Experts of a small language model: 80 experts in each of 5 layers, 3254 steps.
Below are experts of layer 4 (counted from 0) of a mixture-of-experts language model. Rows are named router (the router's row for the expert), gate (a neuron's input weights, with its number), up (a neuron's input weights, with its number), down (a neuron's output weights, with its number) and show model dimensions 0-31. Each number is 128 + 24 x the weight over its row's rms, rounded and kept within 0 to 255.
Before each expert's rows: a language model's description of what the expert responds to. This comes from a sample of Wikipedia text that the model never trained on.

# expert 24
Quantity and number words before plural nouns, e.g. many, several, some, two, most, these, plus adjectives like different, young.
router [153 172 135 154 162 108 155 155 176 121 122 145  87 100 131 129 129  90 130  91 125 154 105  99 163 167 127  86 138 109 107 103]
gate0 [125 136 133 156 154 130 125 110 135 127 110 104 115 125 164 117 125 127 106 104  71 157 136 157 165 154 123 110 123 142 108  75]
up0 [131 126 147 139 134 137 143  59 165 138 134 130 159 128 156 109 122 165 112 114 125 184 147 156 105 110 154 131 107 113 103 139]
down0 [134  99 119 128  85 163 104 176 149 151 145 152 133  89 138 134  58 104 117 108  93  59  86 151 116 127 125 123 123 126  92 178]
gate1 [133 145 139  96 127 117 137 108 127 138 130 163 112 114 119 142 158 134 131 112 142 139 129 120 147 128 156 114 141  94 126  75]
up1 [127  79  90 107 100 145 135 126 114 153  99 169 134  94 112 112  92 111 150 102 110 100 136 122 135 113 160 137 162  92 163 109]
down1 [114 115 109  81 121 132 150 116 105 131 102 122  88 154 140 105  66  92  75 115 184 127 135 105 139 123 103 109 140 149  90 110]
gate2 [119 106 135 136 133 121 114 141 122 108  88 130 183 106 159 100 119 106  84 157 147  85 135 126 154  80 127 117 165 119 161 106]
up2 [120 151 165 127 104 171 143 135 150 122 124 113 120 128 112 147 165 105 131 138 120 164 171  90 144 183 114 134 166 128 132  81]
down2 [146 103 114 111 125 144  98 130  97 153 174 106 131 121 110 148 132  95 129 116  94  99 154 104 152 122  74 132 176 163 139 125]
gate3 [109 140 132 168 159 140  86 123 130 128 115 177 100 114 129 128 130  94 101 145 124 118 143 124 137 154 144 100 142 133 103 126]
up3 [122 171 132 110 141 131 101 169 113 157 158 190 107 113 128 114 147 150  94 117 124 112 155 130 137 115 152 155 155 159 123 123]
down3 [ 96 153 130 121 131 151 113 151 136 123 120 143 118 125 141 128 140 154 141 158  94 144 173 112 137 104 166 152 166 116 141  87]
gate4 [139 109 133 145 137 142 123 165 109 104 127 107 102 126 148 145 167  68 151  93 107 134 133  96 117  76 116 107 117 121 106 100]
up4 [137 141 117 159 117  75 117  86 115 130 127 152 133 124 104 105 103 130 162 111 159 150 159 113 155 138 123 172 122 112 141 196]
down4 [104 131 123 120 121 118 172 113 145 113 148 118 138 122 143 120 131 124 161  91 128 118 123 126  99 133 173 101 111 132 166 131]
gate5 [121 134 146 141 162 157 147  86 136 171 118 153  79 114  98 151 116 146 169 140 137 161 152 133  87 129 167 141 140 133 142  95]
up5 [141 134 102 116 111 195 131 161 171 126 138 128 155 137 150  86 133 141 105 145 159  99 159 120 113  92 138 194 116 191 149 111]
down5 [129 125 126 132  77 128 140 145  84 122 140 123 125 134  96 154 108 138 147 143 105 169 118 155 139 128 176 114 152 145 149 116]
gate6 [ 76 188  94 127 129 128 123  85 159 149 139 158 147  96  93  72 117 119 132  85 124 148 116  92 176 124 119 111 124 108 127 168]
up6 [181 116 150  94 137  95 117 130 120 135 143  90 140  83 138 180 137 118  99 117 139 102 133 161 144 165 182 125 100 134 100  96]
down6 [137 194 153 155 176 143 136 150 160 147 143 153 157 130 113 105 138 170 136 141 120 136 141  95 144 134  95 124 186 135 135 152]
gate7 [146  98 123 152 137 154 136 113 159 147  94  93 134  79  83 149 134  63 172  98 112 141 132 127 156 143 111 118 145 158 115  93]
up7 [178  80 115 125 114 132 137  88 139 132 130 166 100 117 124  87 101 127 118 160  79  72 168 124 124 133  89 135 127 113 107 123]
down7 [122 167 126 103 153  96 156 121 133 150  89 166 133 134 119 110 102 151 136 124 136 120 132 105 148 131 129 111 171 105 124 152]
gate8 [131 164 103 126 144 112 141 144 132 115 128 138 127  90 134 101  76  79 114 157 128 161 112 127  63 162 128 156 166 130 116 155]
up8 [143 155 132  89 126 119 131 146 109 135 114 127  94 119  72 153 112 152 136 145 104 118 113 136 141 112 150 115 139 101 125  83]
down8 [159 145 124  91 118 143 142 125 104 120 128 143 143 164  97 137  97  79 104 130 130 171 150 115 167 106 164  90  95 137 104 154]
gate9 [154  99 109  87 149  92 132 153 151 114 147 149 123 127 159 127  84 156 158 122 164 144 115 172 143 143 112 131 130 108 106  53]
up9 [103 161 145  75 103 107 128 128 134 148 150 142 106  98 133 109  74 126 127 128 174 143 128 147 170 129  90 134 139 136 123 126]
down9 [116 125  95  81  74 171 123 147 133 140 116 124 149 140 175 101 100  96 148  84 175  84 133 137 122  93 129 127 120 118 124  86]
gate10 [160 118 127 113 112 141 143 149 138 156 107 114 128 132 159 134 104 142 142 121 157 149 120 154 127 183 143  97 134 100 106 111]
up10 [ 91 146 164 155 127 135 121 135 109 143 126 142 133 153 126 119 150 131 177 112  98  91 100 140 123 136 150 143 101  92  85 162]
down10 [105 125 121 113 117 187 138 129 153 166 123 136 127 179 135 109 149 176 142 126  84 121 135 139 109 114 171  97 142 143 150 134]
gate11 [147  91 126 118 115  90 171 100 130 176 147 122 116 150 135 100 121 139 136 136 146 129 106 117 127 125 135 131 130 148 137 159]
up11 [169 154 107 115 162 127 142 121 129 129 113  88 169 104 135 172 127  96 120 116 158 138  98  93 149  98 114  87 117 130  83 132]
down11 [119  92 118  86 117 163  98 144 107 106 104 115 119 111 139 112 109 126 107 142 124 157 126 106 142 118 154 106 150  83 127 121]
gate12 [ 94 120 144 143 117 157  60  93 121 186 152 113 117 181 119 150 139 119 118 108 139 150 100 135 142 138 133 134 115 134 146 144]
up12 [119 142 168 116 130 162 146 133 117  92 146 113  89 103 125  89 173 133 170 115 106 165 122 126 130  98 148  75 164 106 163 114]
down12 [142 168 171 118 144 124 136 128 143 131 112 117 144 127 104 109 141 132 114 167 117 134 103 135 124  95 146 126 167 146 108 155]
gate13 [154 154 113 134 159 129 133 124 132  98 119 104 179 110 112 151  93  46 161 105 126  97  97 137 118 137 142 104 157 147 149 107]
up13 [151 134  95 108 120 126 113 128 124 159 101  93 119 118 108 106 136 182 156 124 122 115  97 127 148 135 130 135 124 120 136  82]
down13 [ 79 121  56 137  83 185 127 120 107 139 166 102 107 108 130 133  97 117 129 106 167 179 124 146  90 136 133 148 137 111 127 145]
gate14 [115 167 137 161 175 165 114 116 149 104 120  98 152 145 136 113 178 114 107 131 165 125 126 118 142 120 160 113 135 146 140 147]
up14 [127 130 122  93 130 130 137 171 148 120 112 111 144 123 119 146 131 123 149 125 136 117 122 179  98 157 101 128 124 111 130 125]
down14 [140  99 149 116 119 138 118 122  95  97 122 132  98  74 137 114 133 152 127 146 143 163 138 127  94 130 163 188 147 152 142 137]
gate15 [101 131 128 119 143 137 126 144 107 128 101 114 119 101 136 132 139  87 113 135 129 153 127 149 134 140 151 128 165 145 115 137]
up15 [142 111 208 157 136  88 139 157  98 134 135 100 138 137 127 137 145  94 141 130 105 116 136 168 108 142  91 137 122 141  85 125]
down15 [136  84 111 104 115 121 138  62 125 143 124 117 184 113 120 126 143 115 136 110 118 138 115 147 126 111 133 144  94 127 133 118]
gate16 [ 91 113 123 132 109 147 135 139 130 172 149 103 159 132 137 153 157 119  92 116  92 126 158 117 183 158 135 119 159 131 130 150]
up16 [136 113 102 102 101 143 130 166 118 146  99 115 117 106 110 131 156 147 100 136 103 114 142 135 112  77 119 152 163 117 138 105]
down16 [110 162 205 126 120 102 137 133 108 125 133 141 145 102 111 135 148 168 117 131 109  81 118 115 161 170 150 128 140 131 152 115]
gate17 [ 93 121 153 101  98 141 189 126 136 152 132 110 108  93 128 152 122  98 156 114 146  96 179 139 149 136 121  69 178 102 148 101]
up17 [142 161 141 133 123  73 118 120 103 158 121  82 158 105 100 133 145 108  97 127 149 124 116 158 116  77 125 143 125 103 134 110]
down17 [127 126 146 150 157 120  95  86 131 119 129 118 152  97 173 140 111 114 117  60 158 145  94 131 141 114 159 120 101 148 154  99]
gate18 [ 59 120 129 115 141 145 150 121 120 116 138  96 172 131  98 132  96 108 162 158 106 114 102 157 113 139 153 128 121 101 103 138]
up18 [104 157 133 139 112 159 104 106 166 113 141 144  84 147 179 123 134 113 147  73  86 142 136  90 176 131  93 115 124 111 134 118]
down18 [133 124 111 119 126 135 133 139 152 108 181 116 126 114 144 121 130 156 137 128 130 121 137 100 140 172  88 148 118 103 128 134]
gate19 [103 144 146 136 129 168 145 109 135 110 144 148 123 116 139 141 118 122 121 109 120 177  91 166 134 171 118 144 139 141 136 129]
up19 [168 115 133 169 112 111 124  85 136 169 112  96 132 124 115 151 154 114 135  96 160 123 141 101 127 117  91 138 136 161 123 139]
down19 [165 136  89 123 127 166 148 128  79 165  59 150 139 131 112 138 172 158 146 117 153 133 107 153 140 131 144 116 117 126 101  93]
gate20 [134 107 138 114 124 108  95 104 151 149  84 120 150 104 124 106 128 108 145 134 112 154 151 111 139  88 122 105 181 162 119  95]
up20 [159  91 136 127 106 102 131  92 153 146 145 132 146 126 118 100  93 132 129 149 153  84 126 126 135 115 137 162 151 141 128 154]
down20 [142 171 192 106 152 130 173 113 146 101 114 138 111 111 112 172 163 123 152  98 147 111 169  99 152 167 160 140 132 118 142 102]
gate21 [126 129 103 102 153 114 115 151 188 163 132  94 157 142 116 146 144 134 163  86 130 101  99 116 125 116  99 177 122 121 110 117]
up21 [147 115 131  77 108 111 153 156 134 157 114  63  81 109 134 134 136 138 177 121 132 128  92 143 165 198 161 108  94 132 139 148]
down21 [123 172 121 128 119 148 175 143 135 131 121 126  88 152 122 126  96 124 138 130 160 166 143 113 131  97 138 169 130 161 114 157]

# expert 44
Of and similar function words inside titles of organisations, places and offices, as in Communist Party of Nepal, Ministry of Foreign.
router [145 120 134 130 154  96 148 141 147 121 127 122 110 120 162  94  87 100 113 113 129 167 105  86 165 120 177 108 111 115 116 106]
gate0 [156 113 122 104 103  98 131 169 136 133 140  84  97 121 127 117 136 105 142 122  99 122 128 124 109 163 128 119  79 145  94 124]
up0 [154 106  83 128 132 102 151 100 117 120 104 121 174 131 119  95 130 102 138 123 129 137 139 151  91 107 122 124 132 132 163 131]
down0 [137 128 120 127 115 102 151 122 146 142 138 156 139 123 102 147 121 132 176 110  90 178 116 120  99 111 150 151 102 103 154 149]
gate1 [128  98 104  98 140  92 155 120 111 125 130 109  92 148 110 184 123 102  76 131 128 145 142 147 127 138 190 126 116 157 153 109]
up1 [104 118 128 107 120 128  88 122 111 100 143 130 112 145 152 142 133 114  98 105 124 131 102 144 129 115 162 126 114 156 164 143]
down1 [147 141 127 122 150 112 124 110 171  87 106 181 145  87 115 127 134 113 130  93 167 121 155 131 149 126 152  63 112 192 158 124]
gate2 [132  88 110 127 123 115 135 135 130 138 121 136 140 109 150  89 127  86 107 123 102 110 132 149 170  51 129 147 137 126 135 152]
up2 [ 86  77  96  99 153 143 166 113 161 107 104 169  89 126 130 111 116 126 117  90 130 130 147 177 149 114 114 134 143 111 169 137]
down2 [173 118 134 171  96 131 129 158 136 156 141 122 114 159  97 111 154 145 141  91  82 167 124 117 119 133 125 120 128 135 120 116]
gate3 [156 136 146 127 121 128 145 107 115 164 110 121 157 134 144 167 129  86 119 171 127 135  89 138  78 131 160 117 104 159  94 163]
up3 [188 122 126 112 136 131 122 152 129 106 103 107 132 130 137  92 129 134 102  88  93 153 142  99  95 103 158 102 155  60  82 113]
down3 [174 147 161 108  85 124 156 156 136 141 138  82 115 151 122 151 114  88 136 178 189 158 111 119 119 180 145 129 147 134 119  95]
gate4 [133 134 139 100 124 107 129 158 130 139 125 114  91 111 119 105 167 114 142 115 145 122 147  93 151 145 149 127  79  77 161  42]
up4 [ 93 113 111 126 135 151 105 133 148 195  93 121 116 120 159 102 136 132 128 136 116 129 115 100 131  99  98 125 114 117 120 142]
down4 [158 148 132 148 174 140 150 125 152 146 165 129 149  94 130 107  88 142 105 136 101 127  96 115 142 173 121  82 143 131 171 137]
gate5 [155 150 120 130 127 115 166 128 114 144 120 132 142 112 178 109 120  95  95 107 143 120 155 110 100  96 128 125 142 122  97  90]
up5 [152 130 135 162 123 187 143 103 119 125 121  92 123 130 143 122 113 126 105 170 121 151 109  91 129  96 129 141  86 146  99 141]
down5 [ 92 135  89 140 144  85 152 119 122 121 137 145 168 114 138  90 137 127 141  83 177 120 155 154 159  71 111 154 145  97  97 165]
gate6 [132 131 138 114 115 131 111 127 144 155 132 103 128 163 172  93 129 136 145 157 146 135 132 121 148 146 150 128 143 159 119  94]
up6 [146  99 146  79 168 137 139 171 137 136 134 145 114 118 122 140 114  94 120 145 124 124 157 126  96 121 114 133 112 125 106 113]
down6 [123 137 138 104 131 138 104  80 153 141 105 136 136 135 134 137 164 128 128 171  96 107 117 116 164 123 143 125  89 124 101 159]
gate7 [146 143 136  90 147 132 136 116 132 147 100  75  79 154 140 130 131 101 103 131 125 124 144 116  98 168 108 136 167 147 146 139]
up7 [102 101  90 192  94 113 140 126 125 126  93 134 144 132 113 123  92 134 125 103 169 125 147 143 104 121 130 115 146 109 111  94]
down7 [130 106 137 167 129 163  83 121 122 117 175 127 155 126 156 131 152 155 104 130  89  90 119 128  85 147 136 155 103 122  99 108]
gate8 [135 160 127 127 194 138 115 159 130 120 133 146  99 113 146 117 120 150 148 143  71 162 116 102 174  90 168 165 139 138 120 133]
up8 [146 117 129 134 142 146 169 142 113 106 143 107 140 126 155 129 152 150  70 137  82 111 122  85  98 163 144 104 162 145 111 150]
down8 [129 149 147 139 152 120 106 119 165 122 141 164 148 127 124 125 103 119  71 119 113 166 159 114  77 141  90 112  89  92 142  94]
gate9 [126 144 159 126  91 114 139 124 111  72 116 130 108 106 129 143  99 112 183  92 139 146 116  91 162 100 123 151  99 114 110 152]
up9 [116 115 106 109 160 108 174 125 167  71 152 133 141 137 151 151 141 120 127 146 141 137 173 170  90 140 124 118 160  90 138 146]
down9 [ 72 108 148 112 137 150 122 146 113 106 133 139 161  92 135 130 187 116  87 151 118 116 140 164 163 102  98 164 143 141 141  89]
gate10 [151 119 127 188 181  93 115 125 118 135 114 136 135 188 148 151 164 123 107 134 132 107 122 153 118 124 131  73 136 113 114 128]
up10 [113 156  90 116  99 101 147  98 117  99 156 110 122 128 101 130 107 162 109 152 122 114 127 118 142  84 164 122 162 142 181 131]
down10 [121 118 144 126  99 115 101 153 149 117  98 121 166 151 130 146 110 151 147 118 173 122 125 128 124 120 138  94 120  97 169 136]
gate11 [164 127 151 119  86 151 125 120 116 128 138 113 123 119 153 154 118 127  96 129  96 111 131 123 160 182  87 132 153 104 114 159]
up11 [110 106  89 107 118 139 120  90 143 122  73 128 123 120 146 142  66 149 121 120  87 125  77 129 141 161 118 159 174 120 140  87]
down11 [104 133 146 105  91  92 101 147 206 152 128 140 131 134 146 121 115 107 108 169 127 104 116 140 133 149 105 127 159 164 164  79]
gate12 [108 119 150  89 122  86 134 121 111 150  98 119 138 117 152  89 132 156 105 125  97  80 121 142 186 100 164 121 133 154 128 114]
up12 [130  77 117 168 173 158 109 126 157 141 152 141 136 144 116 146 142 114 170  85 103 158 110 115  57 126 128 159 138 176 125 129]
down12 [151 112 175 138 135 180 125 160 110 154 114 101 154 143 119  94 115 133 104 102 154 147 120 129 134 137 129 177 137 132 115 137]
gate13 [116 179 124  96 162 133 134 112 120 139 124 131 137  72 121  75 105  98 121  84  85 138 119 133 107 122 154  84 153 158 125  82]
up13 [140 132 130 131 156 138 132 120 180 101  51 109 161 179 119 148 167 160 112 115 127 137 102 113 119 170 142 153  84 111 160 121]
down13 [124 114 124 142 154 131 155 160 101 113 177  99  90 103 150  92 125 144 122 115  97 120 137  74 140 127 155 149 153 127 100  94]
gate14 [139 129 124 101 145 165 118 157 130 107 150 134 108 147 148 103  86 142 111 111 112 116 109 142 132 133 174 126  93 136 123 158]
up14 [117  77 132 104 128 157 137 140 152  93 136  99 140 148 134 117 141 109 161 154 102 154  99 139 123 169 163 109 159 151 118  85]
down14 [124 118 152  66 123 132 117 122 186 119 134 144 150 134 100 124 145 126 135  95  84 127 158 139 139 155 124 138  84 113 124 102]
gate15 [156 142 196 123 120 137 132 116 109 102 143 143 124  93 139  99 157 128 124 142 166 132  89 138 124 104 145 124 102 105 136  99]
up15 [145 152 113 125 118 123 119  98 132 142 143 154 139  79 110 186 106  98 142  91 117 123 155 118 132 166 126 127 126 125 130  99]
down15 [166 126 132 125 121 110 103 134 151 119 109 120 118 115  97 118 134 131 173 126 131 171 143 107 104 191 135 135  75 154 155 115]
gate16 [117 100  96 152 121  84 133 161 165 104 136 134 135 164 129 103 124  89  97 147 159 142 139 134 177 152 103 118 128  80 128 148]
up16 [ 77  71 168 154 150 118 116 133  99 127 115 159 142 119 146 107 151 105 122  70  98 136 145 129 132 101 120 126 135 125 135 100]
down16 [111 128 113 149 121 124 117 130 128 129 121 162 142 151 137 160 124  91 131 133  84 106 115 130 135 146 143 165 132 145 108 116]
gate17 [ 98 111 106 147 148 110 185 137 168 146 126 164 116  73 118 125 139 124  78 151 146 101 107 127 154 109 128  82  72 136 141 119]
up17 [154 133  90 178 129 147 100 110 147 114 143 116 144 113 123 151  98 147 138 100 146 103 141 108  92 151 150 157 132 102  97 140]
down17 [138 105 147 114 174 141 135  88 178 161 163 145 108 138 121 107 148 125 121 104 117 144 160  94 152 118 142  97 116 146 140 169]
gate18 [115  85 171 110 113 106 111 131 125 156  99 150 153 117 113 142 107 124  88 124 145  96 106 184 117 103 140 107  98 162 148 141]
up18 [169 131 180 146 100  90 132 109 137 153 125 149 155 175 106 139 156 139 119  97 127 114 139 136  86 141 139 162 133 122 111 119]
down18 [145 126 167 116 106  88 104 117 128 149  93 113 139  94 145 147 162  88 129 127 131 111 109 149 173 133 100  69 117 155 140 120]
gate19 [143 185 107 157 134 114 128 167  93 145 139 144 154 146 146 138 116 113 156 120 141 128 115 106 103 113 111 134 141  95 122 111]
up19 [126 156  63 121 121 100  81 122 132 164 112 126 136 143 113 113 148 132 114 156 146 152 123 149 114 122 126 125 120 163 111 149]
down19 [194 157 133 133 102 124 132 143 138 182 143 127 102 150  93 141 110 120 150 163 167 160 104 116 150 124 139 130 132 171  94 100]
gate20 [ 94 147 162 131 163 132 152 130 115 160 144 102 126 145 137  69 110 129 133  96 124 141 118 127 138 133 137 142 124 129 122 109]
up20 [137 164 143 110 112 172 129 122 125 145 175 127 111 126 159 132  70 129 141 158 133 171  99 133 142 109 167  96 111 122 162 121]
down20 [103 149 158 148 137 125 134 118 139 113 100 168 147 132 132  89 141 136  82 134 101  52 135 133 136 166 144 104 123 170 159 151]
gate21 [136 131 124 150 158 160 160 124 170 122 113 147  87 179 122 129  68 155 139 121 119 149  79  96 121  75 134 163 157 143 168 130]
up21 [ 84 133 124 141 120 123 147 150 125 189 118  90  65  61  95 107 135 106 110 125 122 160 117 142  86 144 130  93 102  88 138 117]
down21 [157 130 153 126 140 120  91 147 128 191 124 112 111  85 187 100 138 116 133 101 149  88 177 138 127 120 158 118  82 122 176 117]

# expert 39
Articles and determiners opening a noun phrase in prose, mainly a and an, also another, this, one, first.
router [130 130 108 146 131 120 112 176 153 131 100 173 114  89 132  77 105 104 100  98 147 147  91 126 143 161 114 115 163  95 102 120]
gate0 [142 122  84 125 133 131 111 141 131 144 142 149 136 123 132 120 185  78 111 142 103 120 115 162 118 174 122 114 129 115 114 145]
up0 [120 142 150  94 114 157 116 101 113 105 137  75 135 142 144 121 146 115 129 127 118 124 131 101 172 137 140 124 131  99 116 125]
down0 [112 119 101 146 102 169 128 109  92 108 156  68 124 161 123 110 148 115 118 107 122  85 112 118 123 107  97 112 140 151  75 152]
gate1 [120 167 113 151 182  79 156 117 127 192 122 120 132 148 153 153 112 168  97 136  99 133 106 118 112  85 119 115 140 150 125 130]
up1 [145 118 104 170 134 139 119 126 115 140  98 149 106 116  79 113  96 128 109 115 119 104 131 191 127 186 132 135 164 107 144 122]
down1 [102  90 118 119  68 184  98 132 128 125 125 128 123 127 174  94 151 146 110  92 158 160 133 151 140 154 124 163 130 133 144 143]
gate2 [106 142 132 144 134  98 144 155 138 141 111 151 148  93 130 110 124 117 117 120 161  97 102 114 111 144 100 132 132 143 171 123]
up2 [155 185 135  93  93 144 114 123 118 118 124 104  99 154  96 134 146 124 152 150 155 137 107 167 141 153 155  97 123 133 112 122]
down2 [150 150 113 116 115 155 131 123 103 124 107 148 154 124 121 129 118 149 136 162 156 124 112 118 133 152 109 113 124 195 105 136]
gate3 [159 120 136  94 135 123 118 137 112 142 145 196 117  90  68 147 102 142 147  92 121 115 142 124 133 140  87 149 157 102 127 109]
up3 [111 113 125 107  97  90 113 107 103  77 138 125 133 161 129 160  67 163  72 162 100 115 143 149 128 111 157 107 160  91 129 114]
down3 [156 174 114 123 103 106 135 116 161 115 145 123 143 139 120 156 131 127 164 124 199 116  95 132  91 132 129 172 147 131  90  67]
gate4 [113  95  62 144 105 131 109 128  98 163 127 154 151 105 159  89 131 168 150 133 103 102 118 136 153 115 131 126 136 101 124 141]
up4 [150 105 111 162 107 157 135 147 133 141 155 103 126 140 165 121 131 129 119  82 110  94 115 126 137 148 144 139 112 127 166 124]
down4 [108  85  78 102 140 118 121 122 119 118  80 119 119 120 143  98 104 139 118 113 132 179 152 170  66 121 116 140 160 104 158 125]
gate5 [112 126 134 133 121 161 157 137 153 116 101 127 150  92 131 134 109 150 147 100 119  93 124 109 168 144 124 130 135 124 164 168]
up5 [108 135 111 151 147 168 162 158 164 102 165 168 105 119  95 126 152  92 118  78 124 130 138 109 132 181 156 172 126 115 152 142]
down5 [142 157 121 126 114 111 127 147 150 107 105  83 149 135 112 127 109 128  97  73 156 169 137 118  96 140 109 136 148 150 133 136]
gate6 [154 121 136 113 132  95 129 143 135  87 176 137 183 106 127 142 144 135 127 106 137 117 120 141 109 119 141 128 122 110 156 126]
up6 [138 133 137 142 129 138 143 120  93 124 104 102  81 118  97 131 128 108 175 120 164  85 157 143 123 118 105 125 154 180 133 137]
down6 [120  95 133 109 111 145 148 103 127 137 132 107 135 147 151 116 180 112 132 140 108 103 196 124  96  88 104 140 112 142  80 118]
gate7 [106 172  73 137 159 141 120 131 113 134 152 101 145 139 107 134 153 127 124 116 154  84 114 121 120 112  94 139 141  94 106 126]
up7 [101 122 173 119 128 155 117 141 107 151 132 173 145 141 170 127 127 131 127 117  88 147  75 177 130 151 151 126  80 130 132 125]
down7 [133 134 123 132 104 113 122 164 156 182 101 137 162 106 141 101 103 145 146 125 128 123 153 157 136 154 114 125 100 149 149  96]
gate8 [113 137 139 110 151 143 167 187 126 122  94 152 144  90 129 125 157 115 157 101 118 155  96 121 157 143 130 111 126 128 122 122]
up8 [117 118 123 114 134 103  95 161 149 154 134 101 127 136 141 114 134 166 178 130 112 143 143 132 148 156 103 154 111 137 140 100]
down8 [109 115 137 119  90 109 108  72 159 110 117 174 114 122 166  95 108 105 139 110 149 142 122 116 112 122 174 143 114 158 153 123]
gate9 [111 157 138  75 179 112 156  87 130 112 125 106 142 135 134 117 202 159 141 117  93  94 142 129 145 136 138  76 109 117 127  96]
up9 [107 140 138 142 144 133 122 130 153  91 150 136 103 148 137 168 160 115 136 126  92 135 149 108 139 133 101  96 139 128 114  80]
down9 [129 170 144  97 177 118 143  82 121  75 156  89 147 149 129 159 196 170 145 100 119 104 139 116 145 114 165 118 151 114 169  83]
gate10 [123 127 103 120 143 147 169 162 125 135 123 115 120 114  92 144  51 156 104 125 125 132  89 147  82 140  92 162 117 101 136 150]
up10 [131 150 100 131 145 156 132 138 131 104 168  73 134 143 151 119 131 158 154 144 115  94  98 107 132  93 147 139 146 129 124  98]
down10 [131 122 160 109 114 135 113 161 109 126 114 111 100 148 152 113 127 140  99 132 135 133 129 136 149 122  90  89 137 117 112 145]
gate11 [152 125 135 135 158 125 128 158 133 131 117 132 110 133 129  81 153 144  95 106 134 150 124 129 143 123 135 116  93 146 127 101]
up11 [109 148 180 125 189 114 165 140 125 138 169 126  75 166 141 116 125 130 144 149 129 146 144 116 123 136  71  97 105 139 130 145]
down11 [ 88 106 111 132 124 170 179 104 125 101 130 114 120 149 127 129 112 117 121 178 101 145 146 104  90 108 140 122 119 118 124 100]
gate12 [ 59 138 104 142 122 165 125 128 140 125 124 126 149 102 157 157 188 150 108 124 123 171 102 140 139 144 127  86 127 107 139 105]
up12 [155 166 105 128 134 184 103 117 148 104 156 139 101 120  84 167 113 102 147 143 108 114  92 138 114 146  70  79 110  62  91 107]
down12 [126 141 138 176 134 150  99  93 100 119 129 145  89 116 119  94 139 120 171 120 115 116 175 104 135 100 103 119 155 121 157 177]
gate13 [117 132  99 150  83 123 132 130 121 122  98 142 124 152 144 121 122 130 123 133 143  93 114  76 155  99 103 104 137 125 166 132]
up13 [120 109 128 140 110 126 115 136 120 115 126 127 111 149 168  90 151 134 115 140 116 143 148 117 143 141 173 176 106 115 119 150]
down13 [170 122 106 140 147 130 133 101  68 137 118  98 114 160 121 114 147 150 124 145 120 132 123 102 108 171 119  79 143 159 134 157]
gate14 [ 96 143 129 161 178 111 106 128 124 167 147 111 144 108 151 151 131 135 106 106 107 146 145  99 137 165 133 136 113  69 137 127]
up14 [107 151 124 143 161 125 160 105 125 159  99  72 162 125 111 133 185 115  83 141 114 133 145 130 128 157 110 117  97 110 119 111]
down14 [140 132 107  93 111 128 167 114 127 115 120 153 107 150 128 127 152 127 158 167 105  93 102 163 136 138 135 137 152 110 138 139]
gate15 [100 122 153 149  81 121 131 188 143 161 136 146  93 139 127 130  99 157 119  94 141 117 120 144  98 118 106 117 136 139 138 122]
up15 [124 116 136 103 120 110 175 133 110 143  91 142 100  76 129 148 131 110 115 116  73 173 100  86 148 179 101 147 154 124  85 134]
down15 [124 147 142 111  80 190 110 137 124 115 146 129 120 111  84  89 110 135 176 141 109  90 138 130 150 136 155 120 150 166 125 101]
gate16 [111 138 141  87 146 133 111 152 145 110 118 144 110 130 102 125 137 162 159 164 114 106 100 122 127 146 159 123 167 174 135 140]
up16 [100 108 123 141 141 116 174  98  87 142 105 161 119 143 116  91 136 108 160 112 102 119 104 150 132 118 147 120 108 116 110  98]
down16 [150 122 129 131 118 119 143  75  75 112 120 137 117 125 124 130 154  85 103  70 110 150 110 142 147 127 166 132 153 132 164 102]
gate17 [106 115 101 141 172 135  93 142 124 115 115 116 153 156 140 102 114 139 118 129  86  93 133 119 140 152 161 138  94 121 153 163]
up17 [146 123 191 112 130 139 188 138  70  96 116 101 117 122 147 132 129 127  75  87 153 120 131 115  99 109 125 159 124 125 158 149]
down17 [143 126 141 149 155 143 115  99 147 154 154 119 165 125 164 128 106 127 110 116 101 132 176 104 176  92 169 104 121 153 110 114]
gate18 [137 122 101 154 143 130 119 110 158 157 164 146 119 155 109 144 146 122  96 130 113 120 131  84 178 114 174 100 160 104 119 146]
up18 [ 94 121 100 147 122 138  74 102 111 122 155 118 142 132 139 171 115 118 119 124 132 116 140  81 122 122  92 118 155 165 140 128]
down18 [135 141 152 175 109 124 126 126 158 161 143 134 127 126 122 107 138 142 147 139 134  42 132 102 188 129 151 141 138 117 129 145]
gate19 [ 90 141 113 131 140 116  62 145  66 151 137 120 143 142 144 119 103  93 120 180 133 159 105 139 125 148 122 109 106 135 147 136]
up19 [127  92  91 152 122 133 139 130  74 162 147 111 131 136 185  97 126 126 161 106 134 184 113 121 129 127 124 113 139 151 101  92]
down19 [110 161  73 121 158  87 165 141  68  88 126 138 128  94 124 157 108 157  98 154 144 128  98 136 120 166 135 118 113 129 107 133]
gate20 [ 96 144 123  93 118 123 116 150 133 177 123 123 136 103 130 147 133 129 134 102 135 122  89 159 183 130 111 128 176 134 112 143]
up20 [115 139  85 113 134 130 121  89 114 131 132 164  86 140 125 121  92 120  99 143  97 154 157  93 160 121 174 112 160 115 113 116]
down20 [154 135 124 176 146 102 101 143 150 130 138 119 106 100 167 106 124  90 129  84 108 127 116 131 135 138 105 136 104 168 118 105]
gate21 [181 137 141 124 157 177 113 135 134 155 158  91 137 115 148 153 139 119 175  91 138 107 137  94  94 135 151  95  87 141 157  99]
up21 [114 139 136 112 188 166 119 114 125 118 125  88 110 100 144 127 126 148 142 104 130 172 126 130  96 136 112 114 137 128 110 157]
down21 [123 118 124 143  75 118 154 173 129 152 134 149 120 122 136 105 151 148 128 146 100 182 160 134 103 138 115 130 144 150 150 153]